Below are experts of layer 2 (counted from 0) of a mixture-of-experts language model. Rows are named router (the router's row for the expert), gate (a neuron's input weights, with its number), up (a neuron's input weights, with its number) and show model dimensions 0-191. Each number is 128 + 32 x the weight over its row's rms, rounded and kept within 0 to 255. Numbers have three digits each.
Before each expert's rows: "comes after" lists some tokens at least twice as common just before its tokens as in all text; "mostly gets" lists some tokens that are sent to it at least half of the time. This comes from a sample of Wikipedia text that the model never trained on. Tokens count by the router's weight.

# expert 58
comes after: " a", " the", " is", " was", " are", " The"
mostly gets: " p", " o", " along", " consists", " km^{2}", " hour"
router:097118126129095100106153173121145085137106074122162074198139125144156119127151175109162134093147104120157190073147105163112181135164172118182112182200128102105108182087176170126142131135156127174153144117145186147117101097115109107143119077118102178112090114151112131164135129143058188139185053132120146093104066104158095094140067134099149132101207148122129164172170158108128108144168112088118123128116153073125151104093148095143163131118155171097091152139098159125122154095083119163110152118084073132144135115166122151080147156091068102129095072121132103083114111151044064141
gate0:138094154110119088106156140126138142164123135069109092121157121115132128134205063082139140113132117163099189108214091189141153166117115106085097171076122077147138121166095060118105208157114091169134142174089128229118128113097086131132140130103158130139156077148123090122134088105117100079118088143179107126122089105135094135112133114114108101106119120167106165182066106129106128145126115126148142183104044175124106178106139145164107110069074095087134140125203137105138113111130105122111150132178101107106114117115155169160170173084165100165114124164183143152077188137113157094
up0:139134149083177111135096174071108141124102096123092104096158097137133136105085047153130154132129073059085255161024133118157067105133142171153118115141113117182203118149128139071178107138157139070145132152148103132099111109157108125127161168131072143138127120085148127133120094208030126093123149158117088120127173109121162125117118125113137081133154166147140132145060121159152125176141142101140117130082094101153131094112092142151123109102158072135124174151138170105090128131123110118180140163091120112162112117107111140153079205165148151119109112134123133094116114133124069157
gate1:073162151133146139120166105143147143159158159085175101120063130178159099123085140069110146135120127130150121103157146136066161188131205086118110152197151122101069137195178150172156183161087106152155114120136129152208138143093134121078151171123052122149185126144122069199137090089093152107084196098164127134114185131115121126101129132130160133114123128106102164101187115169068079100120132140124101125133118105154172106133090138124192087108160153126154168190135138102113169151153122146105138104081114145127126090138130137080088169121072106183156097164161123139112122190122104137
up1:102143145109152128128116113134097132095152143104127127144128160133125176113087169108128111144089132147103159136138132116101145155110167151123125091138193135134056060112165101169130128120073138088113097132142098090142097182128165127063169118111108185170093180085157120134094096149109128158135130178130097149200171118128125125058092164148193175136099173113129119097182137179094081123137171151160152097229144080109161120147145193095207141121169117128130135151162083092179144163134125135099176121099177176125114082060146113167126164114088104149144160097180146077148120096059119161
gate2:079124113115104093100170136112123124098114117134127076141144078171087164103070175152135103120127067106144149104128139134120142108157164112130123194131100079076109132091158148146175129119101124167127159117089129136120088114180173166178180157124068110134148121135155137083118151128143184139174189117141109158103095086140083104096179139097143089127080062109199119122153096119162070126160131125082125208116110151116132109112098071098217100088174150074088177107124104121149116106187122219177109122128159133165114119127111089127104161132157076099126121153096049092156108139155128167
up2:107157111124093090132125143097144161119131157132165173140114090084112057135185190111184099149118117168169123101183137199102143122121123120115149077102167151171050125135174187115166096152125131099155146112184117099184207104132150154128118133115148106131173128215113103113149096087134123128112107136158104162155075146059128109105071149118125164180081102103125155141154134133101176130123108123171146092152159073108104114123151138212131118125086208137107135137157117141099130105131172120069076112076098149095103181164112176103077159064165097105141138098133107158130119128162080128
gate3:128112173084133089128157095116153101157111106169147151112111120214142167120078060112122161108123105162155168102185093176192151150163141114125123127182172125125106128153156152192150132090161115116206138120153151176103080147169093140148100119106138164134104106118103136181105167109184147073162152129099172143150158138079138066113163111093113160100137107175109108177129100172141174126146102133084164197108128179160114132068130100065141132089124142071142180232116107093118104110107119119153109131156147144110159191117130109056122087162158137143146120152157120119098175086111102097
up3:148094137114151095119167154144134082135156107114123157098086111184102175126107122146099178127165144163173196100108126149174112143121135135123148105184162124132189123137107158216103113134183142142152163177156135199109164138149098141152081134205138125133089087097112112135103205107083131080146130087148136139144164148101119103120124098135112185086125116215133131166164149133152159127119125117106180106100114178164059125115144132069176148106106117091105147238104123122088136148131117171166095152138149124135093193115116111046135079140175122171134124154085138172118126073105138083
gate4:110128114144121081086124115100155117157158135101119078110063121139099130134149094085110133174109102129119112087130120100146123125137187100154106101073130083079150139135142115099124159142186142104121113186150065173143183109112100102081133087175136159076119146146134133212103159129128149114132127164191135147152208112082128155127135134084096112090136116163111121176135143124129115087150148141138092148187143187130114127152131099134086091179117023152143112106068161143115140059135188097120134044124069129126153107166148150206136162142111152093136126144149094167129136218063144166
up4:176134172169193156093179127119146110178105122114110126137158105130082073152098105109145154111099102065219129080135139147104147069166175107087093131158158071116144110143103131152183107154079160133126181115151144085182085128174156195108096171128093132085130107116112128138123173160091114173114148115128116108141149140104109152127144108116124102208115143113146133119132129144158167155071147053085150176093114115131160136141151124150164123104177149005098158133140160133110107088149107149154153136122122109146113085085119142044129155115101098098101143120050161171158109172097088129
gate5:097120099149125023132124169087176182142127153124185108138119097136141112118182112131111126091083065089156159144135142136163190125111112118142106105161156092170141087130127118106127163100136124148150149159187088156136100112162095079152096133121121182127140085097115108113121074130109152141126081154154129119119099107080069103105091116118130050130076149167158147076133142133099083133184152072092151161140049140164106093139147118174152088138158157091111102137084101114143148070162124142167185139032135066090149154136097163175098136103168113079153143147104095094153105176122058137
up5:143106109165149069138124143127136124110131104122067196128115102139102126122146093113155117140077109167159175121090159204148221138118144134126145034098137132175140157132114144079133195153130163121132178177087109131150164138138183168128138085183152120180126129125112136088068057123147120134145128134117139131095122117104128137140080129145153134102228140172108109148222128114123117166094146064098177064116148156119130104169128121176103106147113125174112095093089126201202104115149128129133131086111149137139061119101093082162114129137153145090133135114111093080138077104116081151
gate6:081095091099085130124126095096189153140114151172142165139090136150123118167102066083140136136116126181125143057135054130039152107084204085158089126199118115085135129103146144098096124166118105132153164099127162085135110090139147141157129085111171177124089076146120134125123171087166166141034129128167140125111110104145087114119088119147125160167131113119098147153154129114148131095166124134128143189070130074120141150144154115148119130071137170099126148126110115145133114128112194123098139119105092105133191180088093128090143167037093073083141126107107135144144113224088092118
up6:110098111189121122126144166149136140103135172135146129136154127184145084133178137153170166161068139182128127131114094115118164105118103111125150112134157100126089120166149102173121084109062151153126159106051099097155120108105159116110119193107114148130184132131088125058101133105173113152154176145138159043088120097129101160149115191134147147170104126158123082095089153078145174141167161142147141118117137116127086116040108159069081129144147111099167139074095159104095102076132142216129119182101160135172091185058093101120137112118115131101107105126139080091143138201046125134
gate7:116161133086105133102107165104184107166111137157120119131097093127191090119133181125133125087171158160161090164149156136123070176164146112121149190061179159086162075155194126134152116170125120106109148169167166203159171110130144169171130086150125117061140109074120138098126100100104130090115151121177184064135088125187161110147096171111085116129146139181133117149117083139162153126104178113106143063119119110123158093094150068143131101095131127136131095225160143134118087075082101115116084131081074149148177164145128144176118082149135095089135100150099126104159106101106160171
up7:139101133165141187134107097074068144193129078113146207131179126096133108118086073116143119105135104132124170125092150172116142190112097123200118103081091149145068081153143140112105141142155103104170158126107120138195164146124111088156086153163140180148132124118202163093097126175148122178156137217142128179098193104093115152149132108178132116130141166112163095152083168115112086131104127107108102111094131097118134148127094121175067107130114116169148134192089112176096205139127099183173115167102135135204179164121151158137104142140108117156112117138138153088101128131171079156
gate8:102138139207122142109118118100150144152134147142153060107151159126096090153076045096097148085161129106159101103181212120065103140145236132140130199121129150178120110123209171130135113155140128148123155112085152109124144108174109157121125172139117125129079065149164082103140111131072151154139127094129104094088168141096148156115093165116099146129180136146092117160074097139117145167113177083126108122140067115189126093136106098130187133103118081090111141049106133179135153108099156166053170123109117104110109135115142120137070136105128184151120128122084174118111133085115092143
up8:127134147255101073142092147119188157115172107136146084090134186061075113091127112133115081118116134155155170155166121085165071113114168123106179199149129152162129133097192149085151134151133118079156144137182151118115148099136115110124111085114091082154095042143142106092127117119144159130135136068112108160078037134113106149082110121135113099071097148118092123131103136149160142143119147189114088151128130102173133102112115131151085144105085111138121131112119153176142162168142159138140191176165135118122140176160142155087080131173151166154144118139163113107099096097105074181
gate9:096169113118187095146197132087144099077081160155158144143166141130148108150130043123113189167192068086112136135147125096096127173191100114167102152115107108055126160121147170129128097128122100182133142111084144192146121145165085127122094078107115097121115148161089122140202135145070121104141094156169201074115180106193133117122139087109137079126151069162132146124119138136125069146123151131052158128117122099169088102124122077112124110177181100151124104083150122139125114141134120162187148183137091064188151122149113139184130137112166151070099132156093135141109108158129113125
up9:135157164101064167093133146166104114157114108142091149176108071107132200157145135106112149120124131133202115185119106129078107132081150110097095099109098131189146110129143061102102155172157123099117112082186205148149167096066074116145064132081124154094180138134116103134135143099153180079164156111141133178145041096095118124171123114120106111096115170167096177181081133106124124139126125203134098155102064142119150133146128128163163141125129143101128131165099167123106148147070112062082090030119115125148155142125111147113123151124087123144138119153162157154093101146185153172
gate10:117098167093137075084123200167094110125130126167132122136175124114163109085118103176123155096185133149112112065118098087137062100105139137133129179179124106078133160086124124125098137148116118169123117147155158127060053106172116086157083105144086127152109143125116106107149157124087159141146106115153094138143148089165064064092155153112153085171132108133127137153092142092148127124211107094171103166111113117161082092068113100142101090146091139061089153131133157084125146116119143140090207113152116094130139122118123133154065179116116108100122116130100096110189160200061065054
up10:121117199138075054119098150167121144081121139155168171140126115181129116115112122156091141133129146090165123051123055131158093148084121141174154199108100110140123137114118121097116117144124162177127131163127187154130132105159102102097084100143089093144097139121099143094082094153105120106129092116124145138139128116156076115065149153109153101137130121191135096182135152103156112173104160109172138136175100114099166030133121085136135093141088083139110103183144074124180068197176130126061147085149143164106114066146104140102126175149073090166154114129102130144117161196153057094
gate11:060133128103142135085144133160151048147120113102109190194173120165097176061066132079113178079139129139142139147139177177152122088195151124152103176166061141105143142138116167152130131130167109160136115113141104140115190115169175136101166085170151111130106171157089117109150109107131127100118090142076133055092165120122091119072161154150088122119139117125128176115076147109131132106135160170140118087159173140143110153136040110128126117151101093146157128148071134170042158115096123093093125146195143127157141104134073121167109229111088104119098114146109115099124106138099155097
up11:125090143123103103092125151160161107141113099097148134149122122085183143118073170078116174106097080080119122117180128122119106032107143159112107145218104142175140127100091127193131099146145150150155131191136162155138139144141146109131163083125191128102170121096129130106160148116121164115193144119099123061125063156104116121089123119172080090123171168110143103094052202140135186138109153116122096157160137176146134111203059113104100131154126101053125208161124129097094163090111127103080135152137136177094157163130094138119168166154163136136123124162115143121145132193097097165
gate12:058115070171146163131120127098109098158100121135146175097102116188167097136117109112124103098180117135130129141157121154094135118129140092194110180108098141054076114102118123183136059125102121145123191118082143143164106125125103105204139098103114153124095162118038122159127148081085101081188135102179166158100121131134136147097145059136133095134120100136057145096160116114091082094115099145090104093118171101100142139091111084118143113139149195054090162097137127080171162133130120142149070094124138129124168085181159103150085139141127066103160088135153140087122154120077198120
up12:121124182147109110115185089146152158138146187111106084152132131154103169158136174088120157138120065128125180088118178121115135150152103130113052161102126098135166151185171115009103194179146096155138116139155077188158104138191142129103074158129176140063137086158150111179130105143155152122104159128090111089088215143158154115174072122138110145131116114140151143141074110132091165130172120084161131157111059133134110066150124117119151127123113109142117104144147160193073118162143128152113157128160134118106111152135098100168099172069146117141150141170176117138108074179083141124
gate13:139135160149135117109154147102088148094135155143106088113168115052205088116158078108136180112167146132116165131098121168116073123122128184103102130180152148134159115142153101111097124154178134142116097114146138099116148120118110136133144125149079212152098190132078105124093114185094169107178118156130089134105168077174170049152108124172109170140152125127143144186122140110179124116106101142154114118062192145183131108187081113138177087104134194072136138097119070124129137083076075169112136062109160109111150210129103145133100166147169148107081125145123107119118182159081155132
up13:117115141118127103162154109143137127120109087062114111164092132111154160134101129112125107132131105117127154101122186135103145124111158156129151113166132086154208075144148110140093141151119131131089090115142076125151188081144114215148161117137117118143095108158118124132125154196058107113188074132116070107121155137180109061105132093163099138071163168141194170180176132115155114154162168096137163053122173144172130086126102131190195127168134212104166078133150113166130091068091081169115118148105078110106138095129149143133158149146180194135057133114107141083151150150149133123
gate14:119125145166151136114143134102148101161112142126156037138155087094137095147135130165145143082136076121128130122123114163150123168111118116128136151151124138125141087136154099099117177170155123183129113097151083116162157116142111130129127147139061169093133089098162066167108119090078176095172114108128086103152054142085136145132127080131108113139153158122141114075093128109145111153138096087106068157103088116130128094146121129105196135158121124064095140185121170101052089090077070184126122080090136131156130131118099157106138125132199255089136148131204124130079169154071138068
up14:096116182110093147178153136124202121173152092135183121141169152100124121130107161189156107057142128112129067074137086190138129160148158159037149145134148134128172153108148111144162144114105141137103079121200147168094106191170169173125140122129129094141110139145118121138120154121101121171149095090110154059126130154156115168105103115130115157161177179165141101105112126182152191176142149132134144150143094041061127108162130121102101131111107075108098160134229100114130151154117090175126169147069128145161120075094123143113105121154166140102096134085170153139147113188180113123
gate15:090147088159145090095168146139167106151084111110162134149118154097082069059155200126128142163100083139088137097123100149109169125197143123128092183147135103104147153154093104100117085049136117107139128111159098098113163093102095052173114089127084210080146103114117150146140119117125158097140099140191198123140164135156133123144114135104107105069090153096179094157110135109091081070124091115127159180088087135181118057110082106109099130088145113090164138131092131094102147193133099131092118118158061132109120149073148122065093130133168142072142116140138106099103174169141106128
up15:092075164132146126099146124133124111086136157132119107133149156118173166098138075146150138101119160122165076045122111107157158095197102175160159157136111154148121120143119105165133115044088120139129110142140082119131230141152171071109149131153116182130091126085151171102116143106151147131139100107099049117169190152127102168149151151112153152114055105114142115084155128157195070118107153101179099079181148132126132064092093125170139134151122122126166122171114064128156176111125143097105134113133147093136108041147137091172143147097152161124067144160151092163170133129086048121
gate16:167144144191073149094092110134091135095135119096141121139129069125117088168141133130193154130123095121160135037150103142162124063105179145127108141105121115091113150092120159156166164147142130106156179129128084116131151111106114088138118159135142136111130111104108114111103170138054147073075151089153130074121172111116140040160142116164111121139129078193140184094143142135117146192139147075133096100055104101167144130135131117171101119143144079152099142157112152138112082074129119175124162074057075157112102186147176136087153198181202123119113098149115146178158099144146087173
up16:135107088119192137140187155146101107164151125143074115142150143108174134122152107161065131093136096097145117127078194097101152171094092128159107112207146088177117196170145106089138129172174134119088126097135094178131135168153109173132124144186111097124078145182140131134136084097133150204182099179064104139139166154141128171064158160131132129166152174122167153135095127133127083129158138134168133179157106102103096102140148143128164142086163121056121141124112133100087144149122059097111106213149107122175146164092104112188107120069088163116122129128204130102156128109123178127